config.toml
init_std_router = 0.0077
decay_fraction = 0.674
final_lr_fraction = 0.0
Below are experts of layer 7 (counted from 0) of a mixture-of-experts language model. Rows are named router (the router's row for the expert), up (a neuron's input weights, with its number), down (a neuron's output weights, with its number) and show model dimensions 0-255. Each number is 128 + 32 x the weight over its row's rms, rounded and kept within 0 to 255. Numbers have three digits each.
After each expert's rows: "comes after" lists some tokens at least twice as common just before its tokens as in all text. This comes from a sample of Wikipedia text that the model never trained on. Tokens count by the router's weight.

# expert 18
router:190146132125129183131125191103107118107089187131158102172205108108112181088123081096118156117150131168133133094176151120111164173145088161080103113133121106128119132127151087122083180104094154158142180124120194092113091096090100081113149136107100072064082082125167133210157147132129149076067177080125137190127146125094093126134110086114160134088130109070136151120179106125075166147132068114128122159146131087160170123131103138129106125076114095095139191155157128127132124090191086172149100202088126113081186126099128188103164109126172116175140064070147146167129123171170082121125112087098128122141101135095108127075161131140105175122156129159123119132155099154165091128106107082157114133168072113143172109147136130066118102144147167152153089089080119055136137170132092
up0:117091111114124143102126119110173125115128130146109130107137099119110152137162151156140148148075132088138155074115160095094184127102144083111166132088104104131154102102127191031129168114095079132137131096112150135145138069137126130092129179148081136161128106108167144146146052171104123149069156122179115167121160111160142057104160155173123116141144060149079108109147108095093142131161106181109153083187129097109141188144145189076135132103132152183137082183096092159120098126134105148131131145113132160115096090139179146189085145116083131170177106101107142154164126136046127151139093201138133127109199106119163139163118132159143145058097178082092114099192119077144105151049053153112144149120145168193102191126166141082088162138096103174157149142141064124096155139123099
down0:181146168108110075086112086120125138117166150132098131131130114101117131146126109133124172114164148136104132165157037125049156095102169137186122121117076074112155140047137151136132085086145135165172056131103145178110141181109200083127130147139134136121130118126174114108149152161129174114076168170117108078133175228168152115121118145084199085106139101148125122146106144159104098121122109093145119132119117089119124113118112109145091082121143127108033112089096168171121183126115141155054153068162106132155115091149164120081167128084106123134153110131164138142155100133115175154109116149116052105095129139109106096093131146130070133100102165108078146107120112212114178142059119072113147086167136084115082145069140117125132136143119175116153145127083202122155113057088156
comes after: " m", " M", "m", "M", " his", " g"

# expert 44
router:101175148115177132134160148083105119155102177144166137121107134098079084105159157089158177091148078142151143088159098188155161194177127180117061119155108105154090205086122097134101092079109135073103175101162157102124113179078085080167134079101137097131111136115153087109143165114099157176126148102155101122166172192161156138158083137132127077098109076157129163102141151159167166174078098147130111103157095092132176124115110100185098091172089168101140165102093170111144094136166082110144095163111082127106151086128162150135152114097153082159126147101186137185098137094180124120086101112150121156118129099058107100132122122124144162066109146097150186159118134154116174165117182093127184115138110140159187099145092149152153077168126150146108144087105086146171109165081079
up0:106107098124165171172125129126095141060166144117072123108159179185135170119134144131164122087089144129088166127152125168049121158113195088147155094130193132088150208135082145147160099086159152138097173139146132153089097142127133149110113126133105097091108171099141166121134211170144131139124147143120108163075140129094152115139189187145098098143131113130117075186111105071127137140107161145113144174120115153151137082131171109085158142156150087118102091112154117128077138067157087191059150152130164085097109086109165177123170125171077188150151114158179111062128126115177123184124112145119069129168100117144138173129111141139069124152204102152093084115147133098138104143109096197045086149124137132105110116152150131073170167160168131148144117139148170145093102066097135
down0:140056172143197134097136108129132164120112121126113132084083140137120151129127219106152153140124131167177175135204159138143138127155190074105097094118088112061139171134174123120081112133114181138107112163121131141103213126129110139159208125146118120148124094079090117165111136104175087110182123159119083140128148146111180124103134154084117130074155156113110183126121060103091115127099037149106110072141084157094134084125119126158181186132126093164083148157183206124148063066158208144121107108119137134120159159046153169151085147117139137112065120096178105087144111094155120071080124141161073109110098151109142136188163099126161137091162147115163109137114113074146118161102102136116103083129160148153143167117117140146159153179132105080140148145129115137135165135103146
comes after: ",", " |", " (", " December", " June", " in"

# expert 0
router:098114150132120102145124122112186109120135148123125154116103122121151080105163073107161165139163086152163147155143071149168092187154091148086087166158149121129063178112153145107095102073150188145102134099124159151112108123112118171150112171075145133179140168096098127146130160079090143148138177069116154069145121159157175187095107126055076140064105078139077207095149153177150175155167114142088154155169103091113125099175127146141100093162069183110127187111106165099180118141100119097117072166087155105131155107151085165143118125138154074084141082126145142185128131090176102123111090136138160181119143110119123092096152103095163174154097104085117055155073125157085123157106117114110131110134150081123133117164134148072102150125179110092085102097135109163164088188189110
up1:088133126097111127116152120147100039107138115141181131136102123110154160110119151161089108131174192133148088136097175128123138180150132141186139133168126160118086131162113119148097112116106138143099136125129064169155163081159132152207103149126157113144079108156133078139136105117137144150111096137148080128095188124100120082154145122177134158066146122083123186086157177078139069095052118109123159119076189125115123146130166077130105157121117129124071144163105152159134125084108140189128118125098140113164167156147147180114118113135110157127063149193141143041113081157087144147052116172100140124125129078178194144168088122141148183122161136093114104115150125130129121138108145029065148090162153158131141138157139135108110152125122072024067117173165103151170185098141114
down1:107076146156151122100108116160127140153073139130113111174096141088123091095080101131144158156108064128100176155146076119164093140175124155159091122149143167118187118115161119133078130077161115100174113152142141096117105135098099130139120028171126130129171145101166140160116158182120105113135100088129149173124135103143114163190179159163190088086079153155153107137080099186133116149120096105153077133182112160109117127086070215197140126158123123112142098093097202091130125132174105113112142114161142129138204078143073114162124124151138144111184124119123180155103118150156110163166173121137169199064103112068172167163217126078140122136111114131149096077099182143099099171140159187102132141133114167076132119155153105144137096090155146157161168150116093127075099142141156
comes after: " ", "\n", ")", " 0", "%", "1"

# expert 27
router:071073148080098122199156103123141146172112121140134161113097077148104107113113121147193143117118107175117177103187132167133145128126119110132117166116164081092098132122147090151124127109124169147158160155171160056090144130134177188134150079144086167162137101110124124170114187058153083181098162075136113080136138144149082164159073120109111112167122129118040206137161098168143122071109118141085122144144096151114119131148079097136160098136117121143113144121140091094142193139051164117174154143138181104078165099133089147123050081131125087123155061155104144079063106151103146129095132092115154147135126157133068107120153064097108166134088104124178127168125109112091124125136161091083104077162067162131123131146153168108192080129125156111122173127164099169082173138101151
up0:118122117091089106209148163078155083103101127132100110126151129090116120129078133165101090115103126130067120100123098155122101142149066122116103130142115081122106216130109111119135100153088086179143104205111070103132127101125151155148171150146090193131114167152113098093124124117156136084121145074075196161091130137195100147128080181148141157181137099108163083145153162123044105095088153119154135118094136115171090095202117109137165102116167092171086110067160078155108176144141185225110083149148124112171099129167117148134102124103098096089111137140100122093119115161114166171118142086146136151084141146147133152164118075153158106171107166069142136138112163142077137098111124156083113131163156151123107065133133126115174011160136146152177164145153121135165132149160128
down0:148124126120200141066148153114119087169100202133159087144112168149133108091123100129157110138112137131130132076174148109085117169130135091177103078109198197051154078143106100075144181132132161130149103131176135119110150122093091113121142113065084122070112138130055163094167116166089206138154158123164144167153123131155129070098128159074129117126139148118145131096169176158140176118102120144144136134102107109131167138168139206131178128156104164162162188065129190110174136101078062129131140134146140155090148127131115140092094067118091135123172164111158090098088082151143141166124136156123059222110123154161190124178136163125070128119158125172141121126093153194124170110141199113113138142121123117146121101155065106093144112132152145147151155100139166119136078151143166
comes after: " ", " 0", " 1", " 4", " H", " C"

# expert 36
router:144139147110180105184079174163158077148107072084074167112092064160102141091151177123149128154155169133078125132153137138147073145128097140126164155126170102117100140108181137146123061113139110127053128106072092127102136102137105177129202154096157130151116126129181125159137186092131180169134136125082152133130143117083180134128193110127130139127112207167106121102105111112131100099115119157167086108083155117166133144110112136129085157161119062109087107164125159163087120141075136133126133137154151086211066118094154104098146088135154149178161147100176186085141136102115151102109111084193087116082139107124103154112091144147111148154132091121112147068155074152144069085162154118154165157151140198172158187086203146168146119134167102130166182173108098134137111083085146
up1:126149135122156162107090099187136168093110102155126091106105133139133196179123168123092116154140196140144121074131175137095134145112155106108147148171134139134180154158162132129127098119114124130122089089144118169135191084132150141143138071164129123171101096113127134135143095153207164118117081180156163116159157161027193098098129205134103189129164149148151086158128137108118104109173166137168117113145085141075137116140129156157088140155149095138154082163114131170108132100142090129120144114215124147134126158155168042172115156144136204154110148129128174098134110141191168171129134095125127185133121162175188112144063093178140145081147142167086191027108118170093113152112083154099111114118162155100120118135125147181058178063100119141157142155145130108102138139126165
down1:156104123162186129152119153147099129120174122100139100150199076112074130096188125197140171126149115132152117146122136121130081094146204141098155137086080114098127092108176158104144086125128067197120083113140111133157147168124050156100168117101162112059136153152084140107146095136132124119165111107141080154115114165136101087152137101117163155090040127103147143118129156131150111089095080098146099082124145126159118124120151167126085119080070139111128145180115134126111161133133125170160131124114095120108172132101116086105187105120150088140090151141110097106159128096123091118164140172194175038099165159086133185182106173119158129149175120087154145121243119167153172164163136092122066109154110149094091202125158119090159135131158089064145155115096153168096079101139141
comes after: "\n", " |", ".", ")", "==", " ="

# expert 46
router:069165157095169162144136143107095154163140091090111196143138180103092160115109186123194170157102125132106165119145134159096144119136095142088144086142149054194096116102092148156095182074226080105106131144105118132130073157106144135144113102115163108118101180192087116111168117113185131177181091103153087097145149148134137125095183160105162133158178142098119153143174100151142168144072134120181106081148132138110146137116144094135064099149148152139113133113093151171127147151168081087171118119104074167157148133097144134160062108059157091085172149199181129155136111138103167090064094109147119133106129132141098072121157109065094133091167154133184142162175120136083130152110157127190099146115122173165094104096080159085110074120150180115122139121140147127120105158098150
up0:090068179088108145075122106165103139102081079146128088141110089112135126127119093088166128157124151134132146153168120141106211098091179122178119173104111092171106121163150163104114125114176141146187122196123154141137118101179175093091103113131149150135128155085112136152181130127114114180159134092120149162153115132106109110089148142103070158138114151172108112160204051092136064093172134116191120122132127195127166153087123124160175160128229151111080110097049075135085160133103177166096155125140112093167099119178157110137100080126117136156183104158151150133149137106209114150118139120113087128123085139036142170137141151174132101164039121180129104151135087135160121054147102146145142108152150123135149158152080130129156135173117127074105110087103167099132111132131148
down0:098141095154067137185076109107116132128169134119142196124135069073123156112092127125125149098161171075157084091160125086199090147101135170158097120205125166105128064125070098153120128139153068131148115131122134117134126191134173127133139143103174116147143105112097118139130108071180187176151108066141079111045123101126156094186133098105086120122122080139082088154128117179143116136140096173157180186088129202147121167109144062099121183131164128146165145145067060168114157109141079172152151128110058090163097115128128122129152136134207113197168153130060115100150144157122099165169115105097146118150131139109171111126090076173117141121130168139129156149148123135154075112099131137117051105135119123117150148117125125152194134102109103127106150115101116072086102100161151
comes after: ".", "–", " 18", "19", "18", " 17"

# expert 6
router:114144057108141127106164153152139097191099134147158049084070154098076176106223106077153126106092089143148136146144126126119158156163151115061167140134062112110084107083173118152092108156133140103069142192145149132111144179090119174081127126109108094122105095119171096103178100095089173113163174121144102111140167037099120161131142148118134123104095129097123122070156132082120109113142116117169091078170137095083148188109106118143098143098115099110119101065154127138094111118098074142192099174122141133118149080144132123156093114139135132144166154114147123150070110054169117103086159070143114175088162096084152116090141124160105106116118148096143114151123116146058126116104099127115172088136121145168146170121075123114138113172161116112177127140096174100194027179121126
up1:141167133103129155107085143114158122200094158142139074065155148082102177160133115114172125130157125127203192134098156142121107093123164115152125158159087129131117159136181081160106113143196097153118110088112094111161114134182146100105154170115143243084152137131158155180070162099137108146129125122156160108130160105117137104111157073178119133163180106167142136118137123055147182148119241151189079137144123116062111110105157131128071140136105099127113121128107113145143155080103139103138182084110139125086144159125206125105122103143108202132137098141076174144167116164149115083125136138102134140124191156120112076134136165108124086071124069128127130145125095110157109129133062067155090058090124124088125143135120072164120099092116126139075087169136078128086170123119093
down1:109070070099093150170108124152122129163098140079127099062117095170102156102187103060127164118120125129182136133115101117153103123148138120100060165122135120152066119138138134169148182173122118193129122131098106134102145124178101120158168148099163153125166101141113127125122144110125118138158142124161148089130099168121117148132145160220051129113116132085164151181157111119131127145138127178111131104165101122085145113102047109136131126107152162132183105159150098090155128102167151101055088074116145188167071152123216153121144036140141173181131051120145221122104157075101131149127154092142102132156092102134070055168110140109095117117158130138151129116147136168171128067126211077123158119079105110080110183149101155111091113174126120132108118154134114119179107112131150
comes after: " the", " The", " a", " his", "The", "'s"

# expert 23
router:174139086091108125121165159122106119151100131179175072105096120092108160124165134093143149140176124168167178107156113168170133111154138153136122124170112072121094187129165076164112083081076172111148138151126119074174122135132088102157119081088115101061126100101063126112101145077101200125159153089135163126123155131147111109134082121179078113102125103109176205081149142096165136174133106130122114152128077053155156116083121108164129109173123171114180173108103103127169080115125123123110095135089084121086153086109188105146125141100125128106140148071149111118087132117147144120133089084168132165079132161099118073132169132134155175140140156150157195148141127128096160165137200083133213112187106178139176154145129144140142067151078119168119142137105067141197063148106088
up1:134090203164170155118151097133184104092178158117102096146148156176079126128099132144126145085106145100106103099165173083092126115181108155131137147102122158121126198132108166192145103152148148104137164119120122172132116171175089164101153165093103125122109160079129150147125155150122120125156123174176144110151122136133116155144219108127117070096181137195111091187162075105123130122108139110084145055110102169164117115168148119089136126036164135122086163157132093138087136149200146158133066082131148134102149153136127142108074108175105075075155110105192184118111128140102148162096162135094148132130152186165078154195085133114164058119149100177166084115188118103179107145082114117050091127105134107101132148118192200167082134141122123104156125149119103116131108133148117
down1:094120132126137061079064141139129137105166091090182114178149169194146054191101085158128123133149146132164054089123185146118148160135178117149121126139117139147098119143131122134172139124102142146097137141176111180183134117130125142159113138091087145154133134144122223143174115102118152149138166126077139135175130110075140171070085143107168122128064115150128144133145156113052153143122130144105135152149125141108157183130126154111099110063179131117174112168164115163085097106118155141229139144082150071122151097146126100211080122117114049148089199100088192125119163144098117148127151126115191136110153217112110081119107144121131099123102117160108102163118165083096108180102094151202065148150139130104136140099127109122174075102145098132101168150102144147107155148125103
comes after: " |", ",", ":", " of", "|", " in"

# expert 13
router:087137128133157104072186139103161128139130129115134139106124148120096128114183144105116173105153086178146159119140186183100157167124129169124076110129093112086090175145107133127149123133143105073126130158102157124186098177128121106154077178087137079069108118087129090086068071084130120175143135089129123115165072178133165064123092130095146131093097114108200165114123147150162151175080116088213089119171099088082161146118122076141085088131085120138090156186108133144179127167177140129155153125074123121102189136138173154169165092138132083158140117140146167181137147070135123089083086137188092168183127155133069094156129149115153150088094126087119127157122069166110130127129151084169119162161100142155179108190125172194101069165159159116132156136114136171111124150102103
up0:094040116154088134140140128089132061107111112126200121127149110100172143138106068151093097149136154115127153163147140141098141092127097107164135156116088139074120122158059159128156117160181082124139046142096146114119099117124097111175115158120142153098176141087135119139113114137092095084079135147090162167076128143084089172130132129151157135124158068118137162070093143119186086100093205103135114122134145099123088090143108113112168165106045142089106117151163100149136186140135108149111069133087135089147165118179167105123131136111145081074115136114106158112173133154145100170098082193162156127127139081090074140140144107126148071140151113180188035064062101121060152092141129076147140102111144161095166145161183089109112148106067165127109096158092145149167158111145124
down0:156117130093140171115114108085093095072147118106100172115141146133144142130108131143136122123155104136110130126164108053104081087187043147129147121142133186092162058114160116110126164152110200152129115068159108155176159104106127073128181123120110182111105179099208157158170137169112200126135099089171104187171046176122122112081149124111187119108156112139120132137141062223092209071146129106146122123135068133177062141080112137132117142143116130112154040129124161116120165118164100103135119145154106085116120091108111165130106108108146087126116113162164147115115094166104102117126088113136115152157110100136170104068125109175180158134092139101118083140153100083141135199157151143136076076185113172100128135106170202122128121165101133158103089121115126135112091130150134
comes after: " |", "–", " (", "|", ":", ";"

# expert 33
router:083165151120163107143151091080075145149063131098094103134145078156113106068118154135061141136119114161142066070145149087135161154192115164092107132163085063084094157115052140146150093121110156153139145140166171130104181153132143119138166105128131064119098119128074167159141116135114152163126166095130106118165155123181115121151092104134075115173135143094142104181140105109153138166126046155062144125073119119150132167083080133130097096147065166071100144178083147098151158099135144157169179139147147099085124084082097161120142146122073106158174070100168109159211145084097168131096137117141080142139163141161139128081125086107128173096095141093137131125100163143102096138066150107126125088132093166103126091184096162052122144138094171087111158111139117172132178104150087
up1:160173135112150055106094140168174115173108147142056141144055056076115107118089117154112134150151121121146094129090156158086168121098200158131091095149078100142143133106088175152118106168128153154170132177099164100101150099185125130074168089112146162118152123129184191176128132126111098151091106109113157119093096117163131084086163138123120112111181160131154148108150103089118124147125144120080138109092136181139138127194137152162120126073157146176155158141146059079108158155084159159149113133123065169101117167156143118129179163113138085148181111146099120175141084142133074126097218142156106157114211145134161127097096163102106123137078119141121115074124168174136137154078172116114088217108142139151142153127148155045118145193143111113147177158148113091105129078161120
down1:167141130092157078082166090088140125145115118135145093141099114127095119133194120166161204135098128169121104142112112123137087133124194155160134157142117110082169158087093143164117152100145132090126180145121161122186122142153178128135147121198150124114154128152135032114134111137129093148131133111103130138128105203103175093187161136081184123112179136136234191160125207136148124120147080107090098155133165143060153095114129103158144115078113157101140168096115145153119156119124085111097173147097068129143176119083158128109108147129121116172153122122112129152161085150181104091113164085153113135092182117114148133125111125095136091109133201052129149150109175180117165059129157126085162155071177115148094173142156177135105161087143105136116192133140184095201119149178103
comes after: " 1", " 2", " 3", " |", " 6", " 4"

# expert 17
router:151150147146165114069139184172093134160106141190157070124088071160145123096127166102135127156169174171146100092129180126134136162131128158047149091140121078157090121052184080142120106163089165181090151153184084213105176196113087116126197120095180130098111133102142085108160077119087166080117169091199143134158106113154153105152116128096141166184167120186136095138147144179138156100094091095168164068122095149095180159076101069126110135096141120133124134071104163122137120092116101114140158109125097192131131132149111141076118110118155114166099162176111091122122121148133092102076183106138097164089136128163109116118151173165117148142090154114154130127163108144093150169067174099153117193151128094145117113123131108089095115098192124135169140087091104152119109121115143
up0:165134138079160142133115114117189142135122133167102153139115139148191112118216150143099198103087159060150137126135106076120130160104151156131033137104017150131129181110147126122113122103152105103097092126090096164149118102058182079127182111184138184098150129146148159138115115151116133136176137111163116160150133198084136173108086164131157101106111175131156095162104099125126097144132097139103075084095200075150191114127173114085122142097107157139067156147106136119102107125130150167130150168191140156119131122167078127156150132199161161122120163145130105114094113157145184146106186135128127135127105139079172106123116139138145134143116113089103054113115143175161136131147128095165090073160155079151160145078149093136042176098130089118162098085122146168154172127167165
down0:089155093138187149143122146187112131108138138147118138120154057142138122131114132142140121137139140167051122086162136102134115129127115110093120194146138146136079067137167144139146074174072125095152135153139147155142206159147130109144107203118180104100107080151121141157088135132156130115137121125122106101182127126138162120101115082175123136104208139146137201093168140128089120135100107092122083068132077159102087135110161102145152171103131128130133153113094184099156138106172061084150081123138099161059067151080147122127143137124157144124162131159189119152127149106143160093144155110143147085169074110060116097099121160094100176100143148160128189179077105142075124146060169139185122111141133123197102137150115193154150212192070177089114137134141115097110212119099110
comes after: " the", " a", " The", "'s", "The", " his"

# expert 12
router:127177093105210165122144183089140147105182123197122153121130110099137092107121169115122156082176113110187122083129097087147056127125121144115143199161130158136123135096137169135136154149172153090154108162093142138147138132079089104153130107102167057138140109136130135131131114114115071132095127110132077155168140179136130069158131117119078086107098101056140171135121112161171121194128071170158127187155131137164110150121155191165117128164138176140192117174109107125174136108124088096175121116075073073123163112088168116108154126102130080128091103135081108153103162104146072113114131114153144056140172124157128144149135107146159120106134102105112212161156145149091113188082164165148169142093155158170115143111112152224146137125064092184147136066089105149194108114120138
up0:075043105180133095146149099086163103150151102116136121122103126116184133118106148144126144056114106125075120168149073107144105182085151118178193164140123163129097161141119121089177149093123223124112128118123127161141191121095154147138127095105088140133080178161087133110115095109148118119155126141122139156131132170126073132147147122136112064146123156077140050121165143077089181111159103110153142134091142159071155128130148103160065143147123091143168106115155121151110079102140098110144081092166140159181125127131096126156109135180161108108125098137128155111203092107104121152157158150069113125155067095135178138129124097131121118097143138105094136128134163098176133080146099168126158152110030076095081159130191130100128195249140072117092115111122117131111197146128073
down0:102121171132106121113103132115149105135154106126136120129148056106102131104174105106069185091157121166165158127105043200095142101166104115127161147079057065094050087079172126166120147082122131170123138151122148173062104099062160075123136103121184115180101073123150117157102105120134128129148151141160159159132139164177131107170155125111118125142128216110153145193132122169109136126164151096156135081113106165149166126104124086132118099155137087119120175212164136166106078131159156082166159089117111102105088093114120139131183172093162118159099184126068115162163195105187150136134069142147118116154097124116069131090098091127127161214140124111095106137115154157138107158165098156119175116149078128143149157138162070121093118179105119134082114106143162096092105085118121
comes after: " |", "-", ":", "|", "a", "us"

# expert 20
router:080123150100140110091109149098151126143104132142172095141131151132109106084107157099108103111134099184126146113124120137136139109139101189078108134123156146163141142098164168092084109120054120105143160108145170138143071109087107145191177141155156143107091134143152129150153138168109184127086181115177076129132156100112124171132090116188125085145086131150114134104152105156174100163132110148194125112126108120080108140140107096124042110105097140137158085120097112181192132161101148094176090146123072115149177196108151149133193120114215078112099112077228094134088153156175152149110081200108190111139141110100118114185127095101099129110125143139113102145134112114129200119110112145093137103118089208166138113124064148131149087125148118032094107029127119130097133103171129
up0:120024169118147121167113159178141156118125122133166116159102146117131091154136120096103097121052205098073165147163138159161129152094117150063148100139121101148134136110176177100148159086132124159144135116135154158150097067123065119152144086168107137091132150038110169157121114129144126158085195140101146170138144124120137146080117097132126141171131052145115146184136120115125087110062126097077087083119157156126084165159101075072142109126163123109132078152136129107123107088092229153142131139114072124139136136114151073165128116157097163123193087080094189109138108119092148147131074104039121171141082103112130163050140109100168078100073138108137115066127187143153125096110151074102125156112139179108128103155115130132084100143137132133108150120133136164189159145140141
down0:134143110100073163166120184118121088134103112203109095123144147144146090140126152192131140125181136153112113112114126101135117138134086165138160122129052101095089128104119090104077169114139117104176101090111101094129066108104063082128150132080098091145164098164163130129126138098155104148055157101156082139116147107116057152114139109156088116176137140096131147155090097134051087131170146113145162106136141149155098092181110150141169161077127123117106087133148086105112153114099202130131079138159134103115160171137097100118081070142104112155178093100174129077154149182141087123129103129054107101103146136139152099122131132083088128025119199111157090174093054126171105132100104096139048158165078158123118082104140087161146141107177135096098139132073073124121138093200131
comes after: ".", ",", " ", " that", " where", "ap"

# expert 7
router:118073149106115091071123124135058099168076134073161140114161162073146087113122129125151150155189145148173113084114133141145124156120075207083108102148197133110117117085188137146123131055093125077132102178154102085107168155128107073142154115082089079072111070107129112117142113088081103145179163123128124161149101107155166140103057117179076106076125075199173120138144094144099165123069124160106152151139094075113197120117115113172094142130186113115176136124110117078175119141133166103137145133134148099154109099064152165084111119136152134136162116099148144146151135108130221098152073104111114148100078139109119092156155158131175145128150149107098116104138166159127159106134145145158151205139138131131133121121089150177165080146137086210141141093097111099163175153078143
up1:119083095129111123085105109103143112127115109104173117116166122125085141123101176201128119181174130051185090166111111102157101079134147216131085126145153063103181142174113105154114075119114070189197095143150129121064092131096106066153121132149134165158160157106133126118101132150116109156103123121086103131148121138131095163138154179109127152130146128106149071132163157097116136191098177126133147125087095075164054109147104114090162146146088118105125136138147121174155192181085095173125101119109130080134153170159143125105145156164145157134124173083134093100169078119142142093152087154132139131119078118094144085107130099155107091131170089116180212164099181145088076092123123155161097035140212104139129115097156152145117166126062100131104098147160102093115100094081146
down1:130124105134150142115151036120138095120153081188178113059160140142153082120124141140036143091162165096174181091186126110140109194146131144151107130138107141123106097143167091059107122114085123105142188102128128146091115125116137092129187094180146193138162120138150143086118119097102152127046128075078096115169111138173101185163104134117138113178067132186090078140082130114109155148109104102106115073152139117163144128121158057100148133121093160101106108152125155106168191145109085114133118126164195092069172096096095129142131159117143129190156132099148123055130108190112186095177105129114071170161099054081142128119125184121105097095151166166137193125156136111101139120106095124158135119112086204162144089128140157090115114150141100181119116126133107133119116117132144
comes after: " |", " was", "-", " is", " were", " be"

# expert 14
router:157142133072107153126118156135123137200163073128155091068051141110121101140112090095133114089165091124094099093136139122101165116174153143123091191147102115110088201166143155110081182089075146103090099143185162094109119115133107065134096106122108172045127114132103153109118102102111179127136167136105113109153084182139137158145117134101135144111100120178154122117140130143169128171143102163185113153150115081167081145087156131168061133133160188111139132135100137148144147090116128147170142140119148185095052131089161182154099165111126134175133138147083162182176153163121113099156089078128143136078140165099116127178097119168120187132113192118135196128090098167212150138108123169119188162164134142158207078134130160184130141119100097098074148085150118103143162131092104
up0:105124116097116131104140124171079153118072137132094031081120172116094159135145122162066135130100142117163070122133163148166171137078127099145142127112139163155152187159090164139113137119134112071103140124178079164110064186182148130165129144115093159118082120077106155152210090071107146141210160131132171107106132129094146152109123106124161109112180094165110102058116168098131130073130177098167125078108126181137123155089120132108143132076113106137087109092174103137099155123111089117131141081143163149153152128147063139188096098206092144106149146127158113190147149148136153131139066142167159153122159119151188091123060133085079134123104166120150192091154128112161138157080162139066173133098072105141133145137134132063100149131120156089106153058104111142178119121114186
down0:151159110204123107135150133133119187085207154114132102135090137140053151106115113095116136120131098174171118190144108180146110079170137121099139109109129098143142124148159099161125106133154135140111045090120131128158168127146123210103160098102183119179132120148122134140102078169118122110129123136069128104104114142141065119202136174120134202106142187076111157095157134096077098129140094123081142196104138204113134144097129109140186116152077120123134157148132138149115155119094091093127203157158144146170167120180153103082126158190092149142157198127107203075170124130161129133147152181095186135094127096191118096142155096134099077172096140118069172101142157111067162108088150124106133168130084095111163105105124147119077158060096150113093119114120121141143126140140192
comes after: "-", " \"", " (", " was", " and", " is"

# expert 26
router:138162141174078116151140174084153123092165150151084140131131117083166097104131139129161132135103089126203077147130145116155173119111116147153067101154120121195073125128096125141092109166128151094114124060135143072142160189138082089130151107171102127094120080170135141117158127144106139131108171131154121103149145091130154165148123171124116142083115108108072119097155191137128086156053095080175160109069071086157141169131058142124149053083138122123117118117069162161157150144104099132137080137154113087138091103124141192157108081125201183171154103118092103106169126130093131074187089094145105093174121099114123132175144148141137133080048158067135136155166096139127132129129114107129068124073116076146145089105160189087137083150121131081066174096159120156118107191084126
up0:198148149115146109146112159149106058097134079136116178121129131130124160073129109174128095175132202127154109090118088107165036151084120123133176098125148140148125125174133112124121143181151136147169111098114168104130115142155190116105136092130119186138160093156151165074128136148163134126121125200113205076100145072108142179148135147222124139139151051121149144159144119095105074136161176130123146147096150130101147144125091145103106109096101136122048081144078179119132131125127067108088120113106112076133167094168100066128062095112150184142165138127115132119154148107103118106165098155075072074169175135129134127169085130123144166144132154120157112135136154144063133144154134157139092200090086102060115085156060127149123146184189130132105153107143126124149117145150211
down0:118141090110157193114173092141124166149139138145122155121159115164103147142146138132129065153114108179082122122172146114135134086119138172111133127118077086109156127183141090124110110107154147090102155126072118164139132115118161096126108113192055175163156121162138151097105143134145087156203114127120182135097159179079104136085109137172139133136130147124109153126151138142129113078133059142103103147108153144145076070163132082141155134154085112168116078154161103175128129111157156077078165064118160102087070041096072142106184105141173126138161145131139138148136132197155129088174095127155131099119108130100174203230114154147125150145081104158139154133165178114134131088131146145163192060195139157128142126132198159143112082074110104105123145050167200084107125117109142
comes after: " in", " a", " the", " In", "(", " ex"

# expert 30
router:179152158090108147175148114178152152144130150158142058118062122180126082126111146105094182124077117153149136107178104106171156069149142146161115121093175134126093174091199118136131135103130123119162125174148158108063127149097118090126189070083139122153132096121092198162075147144120163164170196098123136164115173083134078134130083145176053149104103141093140134115151087084110105146158106141134153174117099122154153134104100131145101133116106186138168106105133075154166128078103114164109092105163107083119125101091176109102116181146070093172125114154145158131151145129144115104103165049115156072144128179114131121132109089170120166140117168110184159152171163131141149151070147111085178094193075159149187124147114118183054116095087080169151127154131102166159124100096089
up0:177150162131143143129131065137174037140106151114080140126078155138111071111128106114140165140082123113170093124117125114116190159185172110138147105105159098113093175133093195127141107123136155138107139153123138134132123153129098128083123077161135155201143116088118198147147119111000105138106170127160142161142158162110107126163127157153118118112166127075113103143023116060121137093134120133126095093112177179131111182175136139101134136102067152132150127115110153151108084143104162092123123049115166142195154125109107116161116132156129183086126085120073125115095156136139108098120164137105029144139120144116110199095131177127140160146091115177119151128096130086094148138143158118098138088111162103078148172176142059138142135119166149152156085196167089097131109134147090
down0:137086117088093102111109102114082198158142101112106163125098130251156077124103066168138157147080161154140154177130103102043141069132183131154097093115123124169170126087150121082145118113127173195067117150146182154097085122149103078165154041115118118139094110103119178165132134118059108087132110096130122119146176109144128189168122125149190095188144150106111099112066108107179141143122170123160130098085151058075126138108085141143135140064143108139130141089108124154133108134120153106112128094125120147135098105118161143163144064168162224167176120113164153122143097095072116122113144106123133084079110106111101123132099155151117146128110148115190142137151058097139163134073169148116155146072099101116147132138150110145097163115147134157101162114156054130121156131086100
comes after: " the", " of", ",", ":", " a", " and"